Weights of a small mixture-of-experts language model, trained from scratch on English Wikipedia: width 192.
Below are experts of layer 6 (counted from 0) of a mixture-of-experts language model. Rows are named router (the router's row for the expert), gate (a neuron's input weights, with its number), up (a neuron's input weights, with its number), down (a neuron's output weights, with its number) and show model dimensions 0-191. Each number is 128 + 24 x the weight over its row's rms, rounded and kept within 0 to 255. Numbers have three digits each.
After each expert's rows: "comes after" lists some tokens at least twice as common just before its tokens as in all text; "comes before" lists some tokens at least twice as common just after its tokens as in all text. This comes from a sample of Wikipedia text that the model never trained on. Tokens count by the router's weight.

# expert 113
router:153154124126109107116111074137094153150141163125146100131106082122091089178149132167098116163138107094145117138099127122144095113150095173113119135149094105168129154099099107151143111150132114109113085111146084121096183133137121140139145125131154108148093164133110128093095107125082169133130134157139125111130155108134183091137109138137109158114125155105112151137136148130107129124170111157151134146144120100100145110074108128085126096103152135131124076131145086115133166124125124132096123121154093102145136134134172164117103148121109081114112155109139098122157144075155132130
gate0:105119146130170116140151110122115107099139129124167131164107139132140128168161073095123139135116115088141118165110152103112106140113096136108147096127120153130115096144148123181141149145130134109123144144092126132166151110155149110143140148078112158117150140096143133115057085085133133102110145179100141140130140118124139149132090172130072136109133141138124146164151145103127135144157181128181117155112151089135117139097102107104129135101129135111109095152146085105159125130119106132133119116170079136154097137171180146085081133158127123089134098113140116145128158112122154128
up0:112116121083106161119134123138181107157105084150160101117118118130132124138145091148153114129118116142123196130072154138141125107150135103164076096122129159137160164134141124120139135117113155099123122163119104115118102138156112162077115132103129069106125088094133118119116138145194118125107164144180154117171151111126172146126104153127114127115151148116101125153108122117117109144116142128143146128135077099137116121141132136146112151126149151099173081079175087174137119154117123097130194104127129141137117150110119118176105130133126153138139115144114152092147146154131120150
down0:147137129104124132130165111109146112148073148130114094135135114133113105122156096167135119084131145080119161103126151147136149110116114134118090134107094134105148144123156136125128105137161135071120124135149164166120132166126125183141106135091108111136122152171109114138149125150135184118140145106145136145151144145140177161140117099132151158088142158155133147144093079081220096124156110116151142110114121117121170119129130127113121129101124133137135134114126080110121095113088108167142147097105148123165162104158078099133109144141064119127155114108127103124117129150160124145
comes after: " |", "|", ":", " on", " No.", "s:"
comes before: " |", "',", "th", "–3", ":00", " May"

# expert 56
router:138125145134132107115085093121086112178155131118165118134112117177114124177161122160104088174155095156158123074126104123091108115145089164116145143122120154143127187118080109128124137086148099113112100131164119162108158128134095118080152123134100141129096121129117153082120130115125168166149127152165136161166117112137151127124125135109107157138125145120145121144176122126139125120155115121165103159139092098155119124129136157144140149106113158144113085115115083117141128124109136110101093159131164088124083122150160185121101162157133126122103120154149120137159113144154135128
gate2:131171121142092139090099111153136135176155142115115147102106124127135110135140132143149103146073133165150117107105136116142115158122123162136113115146125131126088089142075109123135079126092145138166164126153086147098156095138135152162103150125156095091108123176119138152157121096135115134165146145106078138111164115105128164097120154100155160162182095091132150151134103114147138110142117119148118129119133146100127162107136155089113131082142088158150113146134122137129145159166178138121144136149104166143139109129110116137091103127124153144142149170162114166071132154140116143
up2:158146127145150123172165167160115080103137162116134153140159126171155117174104160096125155115140110151125148136116125146123118144101138106151168114100114157109096108149136100082147144075113122149081142123121127155137126180147135149061096108145111130150125165166111107088138171190126110139145098117097103106116149144154091124127148072152112138118156144150116128113145149135135110161129121107137105085157120122109123131125105131144157179120167127163088137130132111165144106110164127145142093148161163122159120145162095107141145106077126117127120120129134140119126110104135117114
down2:108139143125110137139083142128150125120154123098111123115145144125101136126124089112155098099123132150101117092131094120109143145087115077098156135127140152161124140136146153125168150162124100067123146090100139114107124119165134122113134141116147145140115106137116091170138084121136119104130100139143161104135142131150134078165106108137157108114144180130085122132123147086164116111147145146185148122160137136107135132164110143121119139122154126116090143165129119141148205097126127116132150178111140111162118153188135129161187171110131105133112161081092144160138089114145133098
comes after: " |", " (1", " (", " (2", " /", "\""
comes before: " |", ")", "',", "3)", "2)", "4)"

# expert 80
router:139103119105110123156126089138114145214130160144158110089122107159127157193116125165110105140123060118146101100139111102143110119155127150105115101102107153163119148130142079160132123129145082138120106116153134132137165098147143130069130129139124136149106139126106142091129090130120135128133098152131152119150075101141139125116129077124148138086137107142157123100113160125158166159108112110111120160155143116132114118090179112116139091128091087137102122117094121127120146143112159142092160109148105151122121113153148107123102157100153131101102153160118174118151110136161121153
gate0:122120183074092096125111092156105151206132149133103105127110084133126135134120138131121133128079115124177151145094151079163138121148110102120150130107166176119150121078140138134124119139129103150169142140142130117119134130117120133105155123133088194135127134117152111081109123137161129128115102144101087126136133108107118162093128103140130148146101113106174137125119117095158143121141112099105150144139108124124048104087156121085132147143092078125108152126097114100126118174147136124140113126103124129143130137137081142122098136126121173107108145116142100085121163118118124110
up0:174118145150143113135132117145126176142135132125121181149132155148123110134121104161103157147104118119074148155122102110065097170142143132136133143126123136140097205114174105070069135112108149148167153164115132110154124123135123140165121134126170140131114119194133155114129119158091119140091123137138145105159120116124063076139125110138139104134104091105158125125130152141107165138117099137119116138135134133131123161132117115120081109165075158129150137130145145153116152124117164123110140112117135099142106139146112117156064127135093138109141112178153132119142137154143112107
down0:125161102168144095130122116112179123092103178099145147145101107162118140098121124143097191144082147098096158115133145144115117099093144174179121137082123160150154111128116132125125132160124161132124129130125143093134122094095090102100141110131136114136120126116121145065129107128170177133113130169118125127142147111129141098075137143098121180145119090112145095082129129145118122139099174165147129107144118104080143189121129130131095106108134104105144156105126096129105142151132128117101125146137119125178119138136140107124103088128144126113173162097131119147120137123106164144
comes after: " was", " is", " also", " He", " were", " been"
comes before: " in", " by", " on", " as", " to", " the"

# expert 31
router:084135132145094167127123112142104126147142161116148109122103129108122194206155141131135102142077119127113116124130166088108121130163141190118163135100122118127142164134121131151128132156121101088150109172139137112138164107153137179161147150153157129118118143125112107153158128139055166137115103118146139164143081108121178138137104133124148107109114110131142129133146156086174156140119123146117103145111144083121145159108140129102139122168118170125105141084151148135120130161139148141116104132146126116140159171158116140115119138167152113155156127156139135133152128119103123189
gate0:133109137119144158109111134129117138157096083156113148136106103119135124143110141125090141145117114089119151137159140145099133137136137123103083146135122086204136146144141113100162135172091133124151127158121149095134164102135125133143138188112110107149132123104165124173099101130128129101136114098116086112095092108112140096146120160150103137132161089141124130131114134112177138123140138143125126171152168108128105129172122121142075171169121131139146142133130122133137063118111154198091122122096103124130092119125116135109078176166147117100122134173167110119141157125099107134
up0:151137155119106066136140145126113110126152110146156147108113156118126153095181092054149135132113151116108129129123099110151145141159116165078129158107124139149106161111170106138092122121136151083120063118126123089136125162156086102145131148090104143112138105110100131168124131135121090124148162137160108119152109142102157114132112136098130077154128190164098143118154113138156096142092129146071116136116143138128107166142134149151124161130144120137132123130141126144108131093104110168102137119121138161123106085132142121123191122132162119168154109143118120118104089135122150150
down0:159129118073128188165126123110106121128131103136151116141147123164120121184121132141114138164139132107117157110111141140132153138147142101131146093091131121130114146156140152107156097139144128173178118148132145136101134119137090146174143145130129144158144104127124102126071078126104116146132100162107138125122123153147170137081156128096153100125199130097125144137123165146121113134122196126122138131107100124183118120119129164146123098141142131154150085136164126082125140108111119119178137177109128179083126149099102118125130151152091128115111098104164103136124168104120105135
comes after: " ", " 0", " 1", "1", "5", " —"
comes before: "\n", " ", " 0", " +", " 1", " −"

# expert 74
router:133163151117137150106116100121149139119116166144165123142093142134102134157120124153143151159142105144139127135118139114130138107166119155170137112140143110170113181082160082177128111088122095115144108158142133121116179099134106152144134140105166112163120134141070111108134135119098141156091122120105154163130103136178126137058115096117182127152151122146112146119118150095120142161123147117142107181152125136115123110099113133148105102132122163118125079105117138090111114150147122127117116137139112101130079117162174134108108142114152176160167116153126142172170136108146165144
gate0:115160121126153127131159135137121106096121103177183082127102149114092143115167121126130180139115150136103146169130132125121118135097110122144111132150136138114163179119098145167150162158111099142141160164101126134133107134144135134127152116104138099143154134123157144071111164065154126122141166109093144094120090135129151105097128090130116128120130138101156096123086092123144163128135079128157090142151110127099106105134109126150144093116156150134130137107153145137104155104129114178161123117146139091144130160134169113128176124104175144130141088128106139086154163129123072149
up0:128089154130147148115186115153120148087122158123150133152159149120101159125134145149139152155123160127132139097126166150140126134131146121159143148102155143133126136099082141148162149124121086129112163172104114108114081121098155129122090149122095132175118121107139126153065153129206145157108105147113134128102125142108107128097165123117121138145142142116100133143130171117121140126189138147100138130119145153164130109092180140159118099140124132114115158122151128135108098122104118144141126083150117151116104151124157133150137176120128076106134130131074094065171092146135101127
down0:112162119155090079140114106190167119115129118134103110156108135136105126133138128154138168109130111145158091136164138102127124074131135137152175114094151114128153101139147115089145087171124088117172153152110155088127135148141140103170136131108082136148167122122141145141168091125125130135148156156121133145100110146101143132137125172115178109147080106139115122126124136108124113096141155135176118137120141126140121129121136133049092134198105140137152159127142109148162120114107142133137150143137139138128152108121137147189126136130155101139133115131123099142152168087102084155
comes after: "\n", "==", " ==", "===", " ===", "s=="
comes before: "The", "==", "In", "\n", "===", "-"

# expert 21
router:076179108107105128104142109143115113147146141137153099132115104146121137146171111142111106150102106118148111086105098103097109139142100145122165128152115097110113155115147101150153073091106118141104129161153096172130159109157127150110142143146124193150090162141107146112155110156103133136147070126165150151128069098142155108112101099095152095131117150151112110121147135125150149162143104135150111155147097108104130101120159121151140135118144164128123083107148096130104154142107151101089102146141121093145110168136143134147118131155141134178086149151147142144154149124160164141
gate3:063148105108179125127126108135138111169142151159114095087121141106115187107164102104167110148112104111104127168144123141125112142155114083098177135115122150108120127090130103112142123128120130145169162134148140094100128091119160132126156137101114118163106100133174162110137132130140143161118155137121140135144100138136135169128113093146172105127085132143131133153135082158166111126099132144152130136143112127083136150112124101094147157134136139178138162155130139084157128115135129145141149125209127102110090132156111116123128090111091116128150135144146142125182148092118103153
up3:133142120152088133147119103121124115162157154104142120145100129137182146153097146089148119118099137147126116127137129097124117150128157115140107145138088086124088125118153081139101131184139127133111118130151157118087121107136151130089171100123150112127121116107114178147108154100110113119144130136098162161145141153099162126127142130170096118108131122159124126169094157103163139090145146180111109084092124111093112113085108124080107109105075149096129125143117087127139098088185119140119114084148107111149130152134130117133123123083100105124095111120103112123115178131155081102
down3:102095138097125086115124133083133108147107132175107125173187149124084151125130149121117160105131135124127128131140147149144141142119128158122132164143104118116136163144134095134056127115127156143151144135169152113095140091151094096120112125098113093146057168149128150091182127135124172139150129135138165111169121124104102142141124141080135150107121124111099141103159150150100165141142129052124085142130096120108127151141137126154122146119098124148134155115164113130140095142134090090157136099088114136115122134144106120144123099105129141116140122111133149083114088171108099133
comes after: " a", " the", " is", " to", " was", " known"
comes before: " to", " the", " of", " that", " in", " a"

# expert 75
router:117107126127161109149123116122129101167158204094130106148119088120145121173132106102110154171123080111104120117156142082135151118141090148156122116095112089157124158142156102136162151138096093133098123153140089124150170113138104095149167138099113112149107131161146177113132102145104113109078093124103125150144112105131166113130116092156150139121090158140149128110122124132137154115169110138125138162098131115084137122107129112141132104137108146130097092112140127088149164116135184162108099145130139100130118141160145097123107150171133138152131161149139122167143141083110123172
gate0:148147143127140104136067144136111127129156095114142112122135088131114103144128148142122138125119099149157123085129128110114122096116166165161132089094154108134126127131127142109166123109114153113121157166100126114142142134145094162095096139121125108095134079082144164116135098108160160127128165137197126114130174119128160123153110119100136183102118134118157068099128102122131129135124067120131133117147148148117140141086127122177111139148115083129127129137158146135141174088085145181192104133126147123144151119125096097108144178146100138125154116117112125117139157126135159169
up0:119154100091145170104108127112150132102129121136092120101110104115111119095157139107145136130133155105114103140139153111087131153170145135127069184111111109135118125145136099133142107161164086132094126089150171097148101110145087152093159098112130121108113118090112115121138104132156101117114118100165151133169132155101100152085157133089162156117176146123103132121138161130157124122157123092119104137133127115136126105110120109179133104102181150104108162147075138124129115096141124133131138172148120126182123147138113157082135147129164127129120116140147144184103151116163140088
down0:125142123111127121143158111114145131085142108105098106115113140165142112124120150137124121111133128105080109121122143139142110134118090107120098171114118109133141119172147122123079120110132082082069173058112091130119126173134103148144146156122065078140145115177122134119113136156125117130146082134178140158155107124176099103118098132165165106138080147088100095130120169149118151062134139131148090147108115115085134113110113150077105078127131127101123118168142128139141163122127127148111132122117139151136112117101158131145140098137118141145139112128128112127170134135148152127
comes after: "\n", "\"", " released", " album", " on", " —"
comes before: "\n", "|", " album", " —", " 3:", " song"

# expert 118
router:131144152107155156134108098153095092159160131098144122104095108117142145187191124127093114104116134104128112105100104102134108095116142129137165145147102140099142156098133080154135139118124112093153102119163104155137174091134137157150131122159150121110124138136100130151121122115071135132122126111119188166124112125108105116121116141086125142115132132140122151139184110144149139155141107134103137150123141120127137098102171099142119109125171160129133161125159112097126159139096161128094123150151143039109137106153133132130140164122115080151149140186134145129133109096107111171
gate0:117144151145166132111184138176137123120108081068154154111121103130179129138138175116118108114131133112171155131159136108143098111136110116111171129088115113135093130141093136136098150136072131142068117079139119137104160081103164168164098125143151147117135122155115156121121137140126148141142129129121119137106139113088130136090117148123122144089150151133137144110131130151172121161128145095117133114095099116098136122129115134135086142127137147149159117127093141115190115111082104171147121131106164121116124102150148108144084129135122151091110129117111129112140125103100044127
up0:162111119140163105137106153148131116152135132092159126103128144130094152129116141132135187134136159115164071178157125116144142181134134169119150133078083124156113113126127106094157156134151095128063106101150114115162139113121143143183152129134125140136140133108116128148144113145136122088135175148133111096096114127135098140140106160131122138214103104136115158150115115148099095112142155136142134137134161142141129125119157153099164146113137133154080117138120113113158130143152124133144097105164126120083104153097114148111111099137107151122141160092160155144182103153106167121
down0:146118115139121139149145167110161153129155123134112083110117106130151117113155135166114112100145133118124094162115098137156135129093135148105132174151130135149159117118155178138075142113116152073158114161151126150159137132151110155096103136078178093134122109129118160169127113128127101129168114125144079111154129164116105135128116145131149093094101110106136104151163108152155057127132135119172148135148126156149088141140135101092128100124154106103126124129093089157116144084143158157127135150142119097135106139125143146101137159131148126178106160120137122202124112128137174125
comes after: " ", ")", " Votes", " —", " Notes", " Result"
comes before: "\n", " ", " %", " Nominated", " W", " 3"